Below are experts of layer 3 (counted from 0) of a mixture-of-experts language model. Rows are named router (the router's row for the expert), up (a neuron's input weights, with its number) and show model dimensions 0-95. Each number is 200 + 20 x the weight over its row's rms, rounded and kept within 0 to 999.
After each expert's rows: "comes after" lists some tokens at least twice as common just before its tokens as in all text. This comes from a sample of Wikipedia text that the model never trained on. Tokens count by the router's weight.

# expert 2
router,204,172,232,233,163,174,224,176,213,174,208,220,222,184,199,203,207,210,181,199,220,235,167,199,190,210,226,213,230,183,163,192,215,214,207,248,191,211,175,227,203,196,187,198,177,215,208,197,161,194,205,225,201,205,225,246,192,197,194,222,193,193,182,185,214,198,215,223,219,208,205,237,159,171,218,173,227,227,219,188,196,206,182,197,182,191,196,189,213,196,157,192,204,196,190,214
up0,207,213,200,208,188,191,179,149,230,151,190,210,192,212,202,155,207,240,205,229,219,155,186,199,217,235,211,186,209,227,179,213,173,199,178,195,204,200,178,195,204,203,188,167,205,186,179,233,195,177,209,174,234,213,170,196,190,194,198,215,207,186,196,188,183,182,207,188,208,199,221,236,160,202,203,217,232,193,213,212,177,224,190,193,219,232,204,237,231,214,190,199,184,211,196,193
up1,164,209,183,222,230,179,202,181,214,185,170,172,195,190,194,178,221,184,213,192,185,201,166,180,202,203,220,167,220,180,223,198,276,202,170,197,209,221,200,207,226,201,190,207,194,192,187,209,186,219,190,182,204,195,199,195,247,240,215,172,207,201,186,215,191,171,189,182,145,188,182,192,191,223,171,181,230,187,209,183,198,180,195,228,187,188,208,181,201,200,223,219,221,199,207,191
up2,162,210,209,202,188,179,201,203,189,187,215,267,197,202,183,220,190,198,207,237,217,171,240,198,184,221,215,184,200,191,223,204,201,180,192,198,202,200,179,214,173,171,227,241,175,214,153,190,194,197,188,177,180,217,163,189,201,230,167,197,226,223,226,204,186,193,216,219,178,205,191,192,183,218,209,204,179,204,218,201,196,197,186,204,171,248,174,161,206,213,213,193,210,208,207,185
up3,228,181,169,234,165,193,183,203,195,173,207,191,195,229,227,197,235,211,185,216,232,220,217,198,194,209,159,178,152,214,202,186,203,192,223,209,193,202,220,208,218,180,185,217,188,205,194,189,220,195,226,212,219,188,213,190,208,169,190,227,200,172,223,187,179,199,191,184,203,210,205,218,194,200,227,167,207,207,232,240,161,209,188,212,190,146,179,214,192,201,233,166,206,212,207,224
up4,150,220,219,197,184,214,204,213,197,176,252,161,174,216,234,173,200,171,181,188,191,197,191,169,183,181,223,231,211,182,183,206,196,186,196,199,189,230,221,228,200,205,218,196,224,159,210,214,199,209,211,196,183,214,224,242,236,182,199,226,215,220,214,215,198,197,163,208,213,226,184,213,220,220,209,222,212,172,216,188,192,171,204,195,208,179,230,215,177,195,205,198,175,180,212,200
up5,215,226,209,205,237,197,204,210,184,189,212,228,218,220,199,222,213,205,191,198,172,213,211,230,208,183,203,189,201,196,184,180,214,200,218,192,203,189,215,229,174,200,241,209,222,216,213,197,185,206,202,210,210,226,233,189,211,235,228,173,207,162,183,207,220,181,189,175,163,230,180,210,204,200,205,195,168,170,219,157,219,227,234,171,212,212,194,223,181,238,155,235,211,200,205,193
up6,185,196,228,185,185,188,243,200,196,201,198,171,242,194,171,189,219,226,224,216,194,177,234,162,215,204,196,225,183,211,196,180,205,207,226,182,219,213,196,218,190,162,189,230,204,195,224,183,211,188,214,190,228,215,195,191,213,187,182,197,164,212,175,212,210,179,193,231,197,184,179,201,193,210,159,208,245,207,208,184,239,200,200,159,193,179,222,187,177,210,178,188,176,225,203,236
up7,204,177,239,213,212,205,236,188,190,215,212,217,204,195,201,219,209,182,203,190,192,188,214,224,178,202,205,209,181,190,190,203,256,211,208,219,224,185,197,191,212,206,194,208,221,227,192,234,200,198,173,211,232,209,202,216,194,177,222,191,170,232,210,169,183,181,203,163,232,171,208,241,188,205,213,200,211,221,230,189,210,178,222,185,187,182,210,169,176,192,198,159,155,238,204,169
comes after: " w", " l", " f", " W", " g", " h"

# expert 35
router,195,176,226,177,217,232,226,198,201,198,207,210,216,185,245,230,209,213,201,193,217,218,185,195,196,180,201,180,209,235,232,224,212,199,177,197,169,196,166,217,202,241,210,175,211,206,220,166,207,219,199,223,191,171,175,169,221,200,201,193,195,186,246,184,198,216,253,208,199,202,214,181,159,197,193,194,217,202,200,231,223,209,226,208,202,188,192,196,200,220,175,187,156,204,170,201
up0,160,174,187,192,170,239,217,214,208,208,207,197,206,202,193,179,204,198,187,217,208,184,208,199,181,193,176,179,167,182,180,198,190,209,202,185,204,202,225,198,199,231,182,222,196,243,208,210,238,199,171,211,230,244,196,174,179,186,217,213,209,185,222,202,189,213,158,206,146,194,199,216,193,198,192,206,201,196,213,157,206,217,190,203,225,210,156,150,171,188,221,220,210,197,221,212
up1,230,172,203,198,161,204,182,165,199,207,234,218,240,199,170,195,189,173,202,207,196,218,205,225,190,204,155,205,197,216,242,224,191,211,196,208,163,180,195,180,214,222,227,180,204,207,229,202,194,213,203,170,215,185,171,181,175,178,205,198,191,201,233,174,224,221,181,185,180,238,208,209,203,212,206,197,190,217,168,169,198,203,189,214,193,206,226,226,196,240,225,220,224,216,218,181
up2,209,208,217,224,207,185,196,188,167,223,225,154,188,203,177,229,187,207,219,180,195,207,211,164,210,176,182,194,238,169,238,183,202,173,197,210,202,190,185,209,205,229,197,210,166,219,210,211,192,185,196,249,175,185,175,206,224,165,228,174,206,190,177,198,211,197,210,201,177,162,225,215,207,212,221,214,191,181,160,178,225,193,176,202,178,186,219,204,227,204,198,190,175,203,229,185
up3,187,202,176,169,215,180,220,230,159,195,224,170,217,209,213,185,259,212,213,197,190,194,205,231,228,162,196,186,234,231,215,200,207,211,188,198,197,203,167,177,177,202,205,227,184,185,210,187,195,192,228,200,187,217,214,179,221,175,185,198,218,194,205,226,201,208,207,199,192,235,189,207,232,194,185,180,208,216,203,174,208,176,216,220,201,237,163,229,182,189,221,208,173,167,230,188
up4,192,218,177,199,206,204,212,189,154,204,211,196,213,199,231,190,223,188,188,175,228,184,186,222,189,191,197,160,193,217,187,224,181,191,211,184,150,177,219,180,215,196,162,229,192,167,216,177,198,184,195,197,189,213,210,204,217,204,186,216,188,189,228,227,229,195,178,206,214,220,206,237,186,228,200,189,212,189,207,157,201,210,187,195,215,243,251,193,202,165,190,183,185,169,228,201
up5,195,186,215,202,190,202,205,179,171,227,202,242,165,231,239,201,199,227,257,211,173,174,183,205,193,241,196,199,217,246,227,217,177,197,197,183,209,212,198,187,226,211,210,211,205,201,176,201,210,210,194,190,217,195,174,214,157,200,197,201,209,220,202,195,200,170,169,232,200,197,207,208,212,199,184,204,183,209,230,201,215,202,170,202,201,196,184,218,171,178,163,202,196,181,175,150
up6,190,223,180,217,175,202,178,187,191,252,183,200,239,222,200,208,233,190,182,211,187,215,235,190,160,205,223,212,205,187,219,222,211,195,187,203,186,181,187,168,212,221,205,221,192,197,168,183,190,163,205,167,218,161,214,193,226,218,217,220,182,217,183,208,225,201,208,196,195,239,200,203,208,222,211,201,197,183,173,168,158,206,215,216,202,201,173,175,175,189,189,209,245,180,191,211
up7,223,232,205,216,192,171,161,200,175,201,212,213,185,179,190,191,205,169,189,215,171,203,198,187,184,188,232,205,183,196,206,188,200,223,158,241,232,224,173,201,178,218,220,181,190,231,199,185,234,221,206,197,190,183,199,216,165,198,201,193,169,242,213,216,219,207,193,209,194,188,158,195,181,207,203,185,216,207,216,216,197,176,192,222,227,216,228,188,243,199,207,194,165,162,192,222
comes after: ",", "s", "ed", "es", "ation", "ion"

# expert 57
router,212,210,221,192,177,199,202,163,204,199,202,199,192,167,224,218,231,175,209,230,181,191,196,170,234,199,209,207,219,176,209,179,186,247,226,210,164,230,207,223,205,201,192,202,200,191,237,176,180,229,218,184,215,199,210,188,196,192,185,217,211,215,193,191,193,221,198,220,200,214,230,175,171,186,198,168,233,199,199,188,228,169,177,187,171,178,189,210,218,201,165,148,193,193,220,233
up0,236,216,171,180,213,176,175,227,187,173,231,194,216,177,208,193,249,201,211,230,246,193,196,205,206,191,172,189,198,199,219,224,203,202,209,218,190,180,193,218,237,180,195,196,222,175,194,195,229,200,227,164,219,211,238,200,207,229,174,168,216,167,196,178,161,216,222,170,165,201,178,209,213,199,204,215,191,223,193,169,197,179,226,201,214,197,213,201,198,185,181,185,186,189,197,201
up1,195,225,216,199,223,187,205,178,165,231,190,193,214,211,182,219,197,173,225,235,211,215,221,153,232,227,203,221,210,186,163,226,198,231,194,191,203,164,219,192,180,184,196,217,180,207,183,157,224,192,182,181,205,196,198,178,184,176,217,216,216,210,208,204,221,161,200,231,180,223,215,225,226,211,219,194,194,198,205,184,189,190,189,174,199,254,179,196,183,194,188,203,210,222,218,230
up2,180,219,176,183,229,155,218,188,173,186,195,212,224,220,162,223,196,179,190,187,185,186,212,172,218,173,200,186,173,209,201,196,216,205,240,185,214,173,243,202,209,219,218,204,199,186,179,170,201,218,227,187,200,200,203,238,214,152,204,181,209,211,200,222,212,215,189,241,226,182,221,203,199,205,168,232,159,189,217,189,201,217,217,184,195,183,210,204,213,219,177,198,211,219,164,197
up3,220,229,193,204,205,181,177,217,180,219,171,221,181,209,211,177,207,227,188,205,202,191,239,191,182,218,196,178,178,201,185,194,190,201,229,220,159,159,199,218,204,210,188,220,193,193,215,195,216,226,214,188,194,199,205,184,221,167,232,191,191,176,178,238,210,211,203,167,192,213,205,198,196,213,229,183,160,238,193,195,199,231,205,199,169,203,192,215,218,166,197,172,159,211,254,186
up4,200,206,189,214,190,201,184,233,199,155,160,192,197,148,227,198,206,176,175,215,206,212,187,198,201,186,191,195,202,244,186,201,172,187,215,170,227,169,195,196,213,187,161,201,186,191,208,165,172,200,192,185,197,185,214,180,219,199,207,176,171,209,210,200,177,191,174,188,196,200,223,200,214,228,195,206,192,198,183,193,237,174,230,195,204,206,222,194,193,216,245,167,178,239,172,229
up5,217,195,222,210,212,217,180,173,239,198,187,203,191,221,174,197,213,186,191,217,224,217,230,226,209,200,192,152,157,205,180,242,191,217,230,206,208,210,190,232,192,200,209,230,209,205,184,220,184,162,183,211,201,251,167,194,203,225,192,206,202,202,259,198,209,213,197,234,200,205,197,187,226,187,218,205,206,211,216,216,198,183,171,234,193,184,195,216,223,225,198,208,177,187,209,175
up6,198,223,191,231,191,178,202,167,209,240,225,190,240,193,140,186,202,202,234,177,212,217,204,231,213,186,138,207,223,201,228,189,175,215,212,193,183,208,238,193,189,220,222,188,195,222,203,187,216,182,199,180,195,198,200,189,175,162,211,205,182,195,209,229,203,209,181,181,193,227,224,203,199,209,199,190,174,193,220,210,203,202,196,242,177,207,165,194,186,229,214,187,213,186,205,210
up7,217,211,193,182,208,195,223,187,178,176,170,153,195,200,195,161,179,207,194,193,217,190,180,213,238,185,228,190,200,202,239,189,205,209,231,202,186,210,194,196,200,220,187,194,212,192,185,197,204,246,183,210,133,218,215,214,177,191,205,162,181,167,195,216,168,219,194,214,177,197,189,205,205,191,200,188,192,200,196,183,214,216,204,176,236,209,201,141,217,228,205,212,166,203,199,203
comes after: ".", ",", " he", " He", " that", " and"

# expert 29
router,191,180,219,217,215,213,213,186,218,226,200,203,197,214,173,241,214,195,183,159,221,178,223,206,187,192,199,196,228,190,174,184,185,197,189,211,175,205,225,194,240,174,215,227,184,218,163,197,214,206,217,222,190,176,161,198,175,192,185,215,168,183,189,192,202,185,199,197,173,186,209,229,239,184,230,217,194,234,215,173,188,190,205,169,173,188,207,180,170,185,210,149,214,181,195,190
up0,182,177,206,179,203,167,228,199,147,207,201,192,227,184,190,185,202,189,197,203,219,198,174,169,179,226,223,190,209,202,216,211,177,196,203,186,217,217,172,178,208,173,156,182,235,212,220,209,164,205,174,201,211,223,221,190,191,188,179,208,163,175,195,194,175,202,187,234,185,196,181,193,230,220,221,219,170,159,162,205,213,205,198,179,169,200,187,185,241,210,191,195,214,210,185,200
up1,189,221,212,212,198,205,176,222,218,185,226,213,194,230,202,202,182,189,189,200,190,231,201,200,216,218,197,192,194,240,194,220,221,170,218,212,185,210,221,208,188,247,184,224,207,200,170,193,178,204,213,178,203,188,192,240,200,165,221,192,185,167,212,199,191,181,225,173,183,199,206,188,155,209,253,228,216,180,183,185,179,183,218,202,229,219,184,223,172,206,231,198,235,198,210,161
up2,206,187,200,210,211,188,129,201,208,207,174,214,207,212,198,245,212,173,220,188,174,227,226,213,199,186,194,215,218,193,209,211,202,196,190,194,187,185,226,191,214,196,175,202,199,195,209,181,201,200,193,180,174,164,181,220,207,213,191,218,234,187,191,202,206,192,207,240,187,250,210,246,147,233,216,214,200,228,195,186,175,199,196,221,173,199,192,194,226,235,179,181,184,191,212,203
up3,198,215,212,204,224,173,197,201,192,195,208,193,188,214,186,212,172,242,179,227,223,198,224,184,217,176,238,225,207,208,189,248,194,212,197,185,222,189,189,185,219,205,195,211,244,216,202,202,150,219,226,195,214,179,189,195,186,174,187,218,171,200,174,188,186,169,215,204,182,216,130,235,190,185,180,195,208,200,228,219,200,171,179,216,178,185,200,203,197,218,209,221,190,201,199,221
up4,187,217,255,181,217,197,231,210,220,241,174,210,194,178,196,191,181,186,198,214,196,209,202,212,204,171,221,190,190,203,225,193,207,230,236,178,210,214,221,197,192,199,155,177,231,210,228,175,251,203,188,221,224,193,177,172,205,224,194,183,216,209,218,199,213,183,186,201,201,224,206,194,210,198,228,201,216,181,188,204,183,191,215,225,193,223,206,198,191,219,201,190,236,262,173,219
up5,221,210,179,214,206,197,186,202,237,193,201,193,221,190,203,245,205,197,213,219,248,185,216,187,179,205,175,214,203,180,182,225,223,203,182,185,177,171,207,200,196,189,210,229,193,193,186,231,196,207,225,175,187,192,221,191,191,173,223,204,141,198,228,180,170,207,223,170,191,182,204,184,211,204,231,192,204,230,203,218,228,195,162,189,165,218,228,192,210,207,201,163,174,165,196,189
up6,193,205,200,203,243,247,192,168,198,206,192,191,163,203,203,219,223,189,221,212,203,248,209,201,204,173,175,180,183,176,178,234,194,168,203,190,195,167,229,229,193,201,183,224,200,220,214,195,184,197,243,147,174,192,189,186,201,216,209,208,236,201,172,206,203,204,236,204,209,180,207,218,202,216,189,202,209,204,205,194,184,195,228,236,189,212,228,218,170,175,188,178,182,196,211,185
up7,249,154,182,202,188,208,217,189,211,213,198,201,207,222,203,209,178,246,233,159,190,218,202,205,221,227,203,175,218,204,195,156,190,244,199,203,232,183,199,230,191,175,198,184,204,186,169,218,198,186,219,199,191,194,155,174,174,190,204,229,192,192,185,216,230,210,183,193,207,164,239,205,191,198,174,190,228,197,202,211,209,202,175,186,219,214,198,203,181,195,229,207,194,230,213,197
comes after: " st", " St", " v", "St", " j", " f"

# expert 24
router,196,182,197,213,213,202,223,197,217,209,196,215,203,176,161,191,209,172,178,181,197,185,204,184,199,201,225,177,179,177,210,211,172,190,204,228,210,194,206,193,219,172,167,221,212,227,214,199,212,245,240,205,180,155,196,212,173,205,207,217,174,198,203,218,156,182,181,232,206,215,202,218,186,172,207,178,230,232,227,200,186,202,191,199,153,219,180,236,210,168,199,169,212,207,194,217
up0,225,175,172,213,189,218,235,199,237,193,206,206,201,201,189,214,207,202,201,179,208,194,220,211,186,176,197,186,191,186,167,169,222,209,185,214,197,192,216,192,194,211,229,222,180,198,198,199,213,243,195,199,212,206,183,206,201,174,200,179,186,174,204,218,215,197,195,168,171,188,214,218,193,215,181,152,190,211,219,173,175,248,196,181,178,157,211,190,186,167,235,178,193,263,193,211
up1,183,223,166,217,207,236,208,181,215,201,188,186,203,198,199,185,192,188,208,244,184,211,182,211,200,208,208,198,194,173,219,220,229,205,205,186,159,215,180,193,208,205,180,214,224,184,203,167,197,221,193,247,187,205,215,268,168,194,164,163,193,213,206,214,180,215,198,192,234,185,202,198,215,231,187,229,216,189,198,193,176,174,204,196,214,203,181,232,202,211,233,241,212,197,220,196
up2,205,229,181,202,196,191,202,212,204,236,215,179,192,201,200,193,191,206,208,183,157,146,177,182,220,202,187,188,173,209,171,187,205,190,205,211,213,237,182,197,167,203,198,186,179,199,168,172,242,195,168,219,170,202,207,196,185,204,232,199,181,194,210,209,217,185,206,189,166,209,211,148,237,195,187,179,147,228,180,214,211,192,194,231,200,194,200,219,222,214,210,186,202,192,212,226
up3,183,215,188,205,191,187,210,190,190,195,224,233,200,178,196,174,170,220,193,189,228,217,215,172,191,225,199,210,167,195,254,197,179,211,173,208,212,171,195,207,191,179,212,188,206,195,182,213,207,216,221,216,200,185,238,220,223,191,197,178,238,202,211,188,189,188,193,205,203,191,193,199,216,235,202,162,214,216,204,190,151,196,174,177,179,198,172,183,213,262,151,196,218,210,211,191
up4,230,202,229,191,238,203,187,195,173,186,198,199,232,181,189,203,204,188,155,187,206,184,208,214,205,200,240,182,205,182,212,196,173,212,201,195,198,179,223,146,191,237,247,211,185,165,196,194,191,214,194,151,170,209,182,235,219,216,170,206,162,197,198,219,213,186,176,213,220,188,208,179,203,218,211,209,189,188,198,187,195,219,195,169,215,216,169,195,203,186,173,193,207,190,186,165
up5,214,192,154,186,210,187,184,208,184,188,219,192,187,199,192,187,226,187,196,181,188,189,197,163,214,221,209,178,200,214,232,200,194,232,214,192,192,225,194,245,201,246,173,205,203,203,208,190,240,173,224,193,186,164,166,253,181,195,210,184,210,229,192,186,198,239,171,197,205,206,186,221,205,202,164,204,217,230,201,224,225,198,215,208,218,200,189,170,175,205,172,223,206,177,204,212
up6,211,191,214,196,246,160,220,195,188,195,229,237,187,169,205,200,166,200,197,164,193,204,192,175,218,210,184,202,224,207,173,231,198,180,216,175,216,175,208,214,189,179,217,199,216,194,178,213,207,211,222,187,188,172,201,179,169,196,237,245,215,170,214,200,196,177,176,197,211,184,183,221,251,212,197,173,187,210,195,218,204,217,176,208,210,221,208,197,222,190,190,248,198,210,202,172
up7,176,229,193,208,177,181,196,169,157,215,222,210,180,218,216,229,206,183,219,226,203,185,198,228,205,181,192,211,202,177,216,236,169,192,186,220,183,236,209,194,207,181,174,204,177,229,167,223,212,204,212,233,192,160,201,183,178,226,211,187,166,228,207,204,192,185,216,221,220,227,202,169,218,200,214,223,206,176,180,217,236,182,199,208,210,224,212,185,180,234,199,196,203,233,207,178
comes after: " L", " E", " W", " G", " l", " D"

# expert 15
router,183,181,211,187,231,183,192,172,203,183,215,162,202,221,183,157,206,172,199,205,221,182,200,178,202,215,209,220,219,210,213,213,187,212,213,183,205,203,235,183,210,193,176,199,170,210,205,220,217,198,183,237,188,246,224,193,180,185,192,178,179,223,196,209,204,200,166,230,186,222,183,202,214,193,179,161,186,256,190,229,218,183,237,219,204,226,201,205,225,220,214,235,204,177,188,209
up0,239,170,206,204,202,184,196,184,198,220,240,200,224,233,234,211,199,195,195,220,196,206,173,185,193,213,178,230,149,199,185,205,188,206,201,220,223,208,207,245,159,181,166,183,203,183,218,195,167,198,198,195,188,217,231,217,214,179,225,213,192,195,208,213,207,205,229,207,220,200,177,221,226,172,148,191,159,205,205,176,192,215,175,198,211,209,185,169,214,194,187,203,212,225,208,214
up1,219,195,195,164,198,213,189,220,179,199,179,190,199,214,236,181,214,202,247,229,220,206,241,194,153,193,213,235,203,138,192,170,185,205,206,194,213,192,216,207,206,222,216,185,188,203,198,206,223,193,216,185,201,216,192,214,195,228,213,203,185,204,200,183,207,206,173,237,202,174,207,187,167,245,166,186,201,206,149,203,193,232,217,189,192,197,205,207,172,222,189,217,185,206,195,192
up2,228,184,189,208,226,225,197,185,213,212,212,169,169,210,205,209,251,172,216,221,159,160,190,227,203,170,195,220,183,207,186,212,216,185,199,219,181,180,209,191,198,207,195,174,199,195,160,207,203,197,184,190,195,189,187,178,221,198,221,219,190,230,181,173,237,216,236,210,217,183,216,222,232,190,203,169,174,204,189,189,206,221,224,213,232,188,187,187,179,211,182,185,209,161,236,192
up3,160,182,198,240,179,218,205,189,226,180,213,184,207,187,211,166,215,223,192,195,176,197,199,207,158,206,180,188,207,204,198,189,180,165,160,158,168,207,208,167,196,185,179,229,185,198,177,205,173,165,223,211,210,176,194,206,180,197,169,186,178,172,187,196,194,174,209,202,212,235,163,191,196,175,198,171,172,175,212,202,191,211,202,216,223,196,214,211,222,207,170,183,189,164,201,200
up4,204,197,203,211,200,189,214,178,181,196,180,180,198,198,172,185,213,173,203,231,199,234,170,223,185,197,209,225,185,231,224,236,239,203,202,178,220,195,187,177,234,211,186,207,202,169,203,202,213,178,219,217,196,229,239,225,246,200,199,200,209,221,200,178,218,181,217,218,220,134,195,211,198,163,221,208,206,225,181,195,233,199,180,195,182,186,229,220,209,200,199,218,203,195,169,200
up5,180,190,190,234,218,229,178,151,199,194,209,194,208,223,200,188,207,210,195,215,184,203,173,227,226,209,199,206,194,233,230,194,160,243,183,184,225,209,198,207,180,189,219,164,164,194,181,204,243,206,201,207,190,217,186,208,231,231,208,203,176,203,215,202,202,183,211,174,201,189,208,214,207,180,193,212,167,228,174,202,211,219,216,156,206,185,169,190,196,231,184,195,219,155,228,199
up6,179,172,187,222,174,201,209,188,194,192,191,212,204,215,191,209,201,198,212,182,220,183,173,210,190,221,239,201,204,225,176,218,179,164,199,189,199,222,206,193,236,178,181,172,239,172,185,216,175,170,200,188,237,176,193,208,188,187,205,192,202,215,229,185,238,183,234,227,204,205,180,203,202,197,193,265,188,236,212,222,206,210,220,187,219,186,177,192,224,212,203,201,233,209,227,230
up7,228,211,191,199,170,215,188,238,202,199,179,174,190,198,190,214,213,211,187,181,214,227,192,240,215,185,205,189,190,172,209,184,175,236,221,204,185,181,179,175,204,230,235,156,205,211,209,218,194,204,218,213,236,151,220,210,218,209,169,184,179,205,201,177,204,193,199,214,180,188,231,234,209,219,203,191,176,194,207,203,170,168,215,187,205,167,191,197,200,212,214,237,206,218,195,155
comes after: " P", " S", " C", " B", " T", " M"

# expert 53
router,190,173,212,182,195,173,216,221,211,213,178,169,176,177,178,229,205,218,191,247,186,213,213,170,232,180,216,192,194,234,235,202,192,214,202,222,179,225,183,226,227,217,163,203,203,222,177,190,173,213,211,184,174,174,213,196,227,182,183,181,207,183,184,215,208,211,205,235,188,212,203,206,201,176,193,229,210,203,197,185,247,199,214,202,185,234,169,187,220,224,198,210,222,162,187,203
up0,174,193,200,175,185,193,214,177,152,185,202,234,198,208,179,220,182,214,178,197,205,203,192,179,206,198,230,186,206,186,195,249,181,183,221,233,201,186,212,181,229,198,216,176,219,185,209,227,189,183,219,221,172,219,184,186,202,156,210,224,222,230,203,203,174,197,193,185,156,207,206,232,247,244,184,192,213,202,183,208,181,198,207,187,207,173,158,186,197,211,221,196,207,184,211,199
up1,175,217,177,199,219,194,187,195,172,227,176,220,196,208,229,198,224,256,212,217,206,241,225,215,215,200,238,228,173,208,219,213,180,168,213,210,245,239,212,220,183,186,190,165,192,195,209,183,197,205,189,190,209,197,212,173,225,210,210,162,205,187,232,222,206,176,189,209,197,218,207,187,197,190,210,200,185,220,165,223,230,199,217,215,175,182,217,203,220,216,230,217,202,225,210,189
up2,186,214,191,167,216,191,240,186,216,256,204,213,226,180,205,187,176,187,206,214,151,259,200,228,182,211,199,175,214,215,185,208,229,210,206,194,186,228,188,206,160,182,207,213,216,180,204,198,184,181,174,176,212,174,203,173,214,183,230,218,144,206,208,211,190,193,216,193,197,212,184,203,210,197,194,217,201,209,197,199,157,203,187,198,198,194,177,215,196,202,215,194,243,178,206,205
up3,183,181,197,243,216,209,210,225,196,205,215,219,200,201,177,207,227,198,215,190,165,178,214,160,207,200,177,189,192,164,220,173,196,207,170,176,209,208,205,224,215,213,213,166,161,152,206,204,211,193,190,196,194,222,214,222,188,176,182,188,210,213,252,181,211,198,208,216,216,187,185,231,206,196,196,170,200,196,222,207,191,221,200,182,183,238,196,190,255,167,215,209,182,189,171,190
up4,178,231,191,210,177,253,195,200,191,212,174,195,193,199,228,175,203,188,212,241,226,190,178,191,235,204,197,221,206,200,218,230,148,191,205,194,210,182,183,192,185,153,180,209,210,191,230,202,194,162,228,182,212,182,156,170,208,172,222,163,203,221,162,187,175,211,188,206,195,203,184,202,229,197,216,216,200,190,219,171,197,185,218,218,215,193,204,191,184,195,204,217,210,215,196,180
up5,189,208,195,202,174,199,185,178,168,183,193,202,217,207,178,194,190,225,206,206,231,203,226,172,213,219,205,188,201,253,215,225,233,225,218,168,208,201,181,203,203,223,152,199,177,179,193,209,187,221,192,193,179,201,199,171,206,168,194,183,216,163,168,199,192,230,198,183,222,173,203,222,229,210,200,201,199,179,180,226,194,191,218,180,260,218,193,221,162,197,204,208,224,200,205,229
up6,205,212,189,179,189,245,211,214,166,222,203,216,222,175,195,197,197,225,182,218,249,204,195,188,181,155,159,171,187,178,170,226,227,211,204,188,226,203,172,257,201,224,203,203,172,196,200,209,206,201,194,199,217,184,193,208,214,198,181,183,189,202,226,172,233,206,200,187,192,225,167,216,201,193,209,219,177,210,220,222,189,162,202,211,206,191,170,219,231,201,198,201,171,197,193,225
up7,165,158,229,198,182,219,185,208,185,186,192,183,214,211,201,162,178,175,194,216,189,223,211,194,170,232,198,186,219,226,165,218,207,189,158,166,173,201,192,213,187,196,218,207,151,247,181,220,192,233,195,190,214,222,198,210,178,170,174,193,192,177,191,216,211,194,183,200,222,199,182,199,215,176,187,214,193,194,184,210,176,220,186,195,216,200,205,183,181,171,204,199,172,160,211,172
comes after: ".", "00", "0", "1", "5", "2"

# expert 7
router,237,192,170,202,192,172,211,180,202,207,204,177,189,190,191,212,199,257,201,208,191,208,230,223,199,183,217,192,181,166,183,204,215,215,205,215,207,197,189,188,169,185,202,217,188,205,234,190,175,222,223,176,184,170,220,182,235,222,231,170,207,153,171,209,180,217,154,197,183,207,194,200,203,191,183,240,221,190,166,195,204,190,207,197,185,225,234,183,197,214,189,240,191,198,192,201
up0,190,194,162,188,170,183,188,208,199,195,208,198,196,200,201,194,231,210,172,211,202,177,226,200,198,164,225,201,230,196,215,232,217,219,214,198,209,176,169,189,227,222,223,192,185,186,171,247,179,192,187,168,208,202,218,196,194,229,218,220,180,180,227,202,207,175,223,231,185,176,213,215,182,177,183,214,174,210,246,212,212,190,205,165,195,233,192,184,213,209,240,207,198,157,184,196
up1,186,192,223,195,197,260,185,200,183,200,170,193,206,173,190,212,193,235,184,190,197,231,197,187,237,180,213,184,214,269,203,168,194,175,177,209,196,215,225,216,203,177,208,230,222,180,206,175,187,213,210,206,198,196,211,238,218,220,182,212,198,212,222,164,192,188,189,232,175,229,178,243,205,217,215,218,204,188,190,202,206,189,210,205,193,170,164,193,205,191,188,177,212,191,191,190
up2,227,192,168,193,233,184,204,184,221,196,217,180,243,185,233,178,229,211,181,210,177,215,181,233,215,173,182,180,179,204,204,217,220,181,220,188,185,189,228,229,213,167,193,182,181,197,205,212,194,187,191,169,190,177,234,171,223,210,190,169,189,174,257,202,179,158,191,215,208,208,181,209,188,197,204,229,177,220,208,205,191,211,203,200,209,223,200,211,245,207,210,192,220,200,184,207
up3,219,171,188,191,191,195,203,197,253,194,199,185,202,196,230,187,182,224,163,214,218,216,175,222,175,198,200,219,213,231,208,185,200,166,227,225,209,176,187,200,206,246,172,227,211,182,224,196,152,164,234,228,185,214,183,225,197,177,176,174,198,177,186,162,228,202,186,194,167,180,191,218,215,214,209,216,205,222,218,192,225,184,187,194,193,216,204,200,197,193,186,188,219,182,196,200
up4,223,202,201,209,237,209,203,193,190,217,215,242,209,225,204,212,212,209,159,169,186,207,185,201,261,211,198,184,180,202,200,185,197,185,184,191,205,215,211,159,196,231,217,177,188,248,205,174,214,214,207,210,190,201,167,183,205,204,213,195,208,180,198,210,235,197,181,176,191,195,186,218,219,218,204,180,250,181,196,161,191,208,158,231,230,191,176,202,215,178,223,202,211,224,191,197
up5,225,240,189,196,223,167,216,184,170,204,164,210,167,218,205,179,220,240,226,200,217,216,196,185,180,203,191,197,187,212,194,214,246,179,220,225,230,226,161,181,200,200,198,206,206,209,180,210,196,213,202,187,209,199,200,192,175,190,182,207,223,213,197,167,170,227,228,187,199,229,214,181,187,209,205,204,227,217,166,228,188,214,170,182,171,189,213,179,181,226,202,214,218,214,240,177
up6,197,226,178,198,208,185,238,233,199,191,236,187,190,180,220,176,208,174,179,193,189,196,199,254,200,220,216,209,178,186,224,195,184,178,228,196,196,234,204,199,237,198,225,204,201,193,207,198,224,199,224,172,194,215,197,209,185,185,184,188,199,215,216,192,208,198,212,194,168,146,218,198,224,198,178,203,194,191,210,209,257,200,184,224,216,240,160,193,235,172,186,178,182,206,204,192
up7,186,189,210,223,221,193,192,208,198,178,181,181,178,185,221,177,178,212,164,171,205,191,209,182,183,213,234,239,201,208,191,194,194,200,177,186,196,234,200,230,184,163,206,191,202,193,217,204,202,229,157,196,172,206,195,215,163,221,204,194,202,233,220,184,199,176,152,232,186,196,215,184,191,189,223,186,233,215,210,162,200,209,197,187,244,195,194,219,217,158,191,202,220,182,235,208
comes after: " ", "–", "20", ".", " (", "19"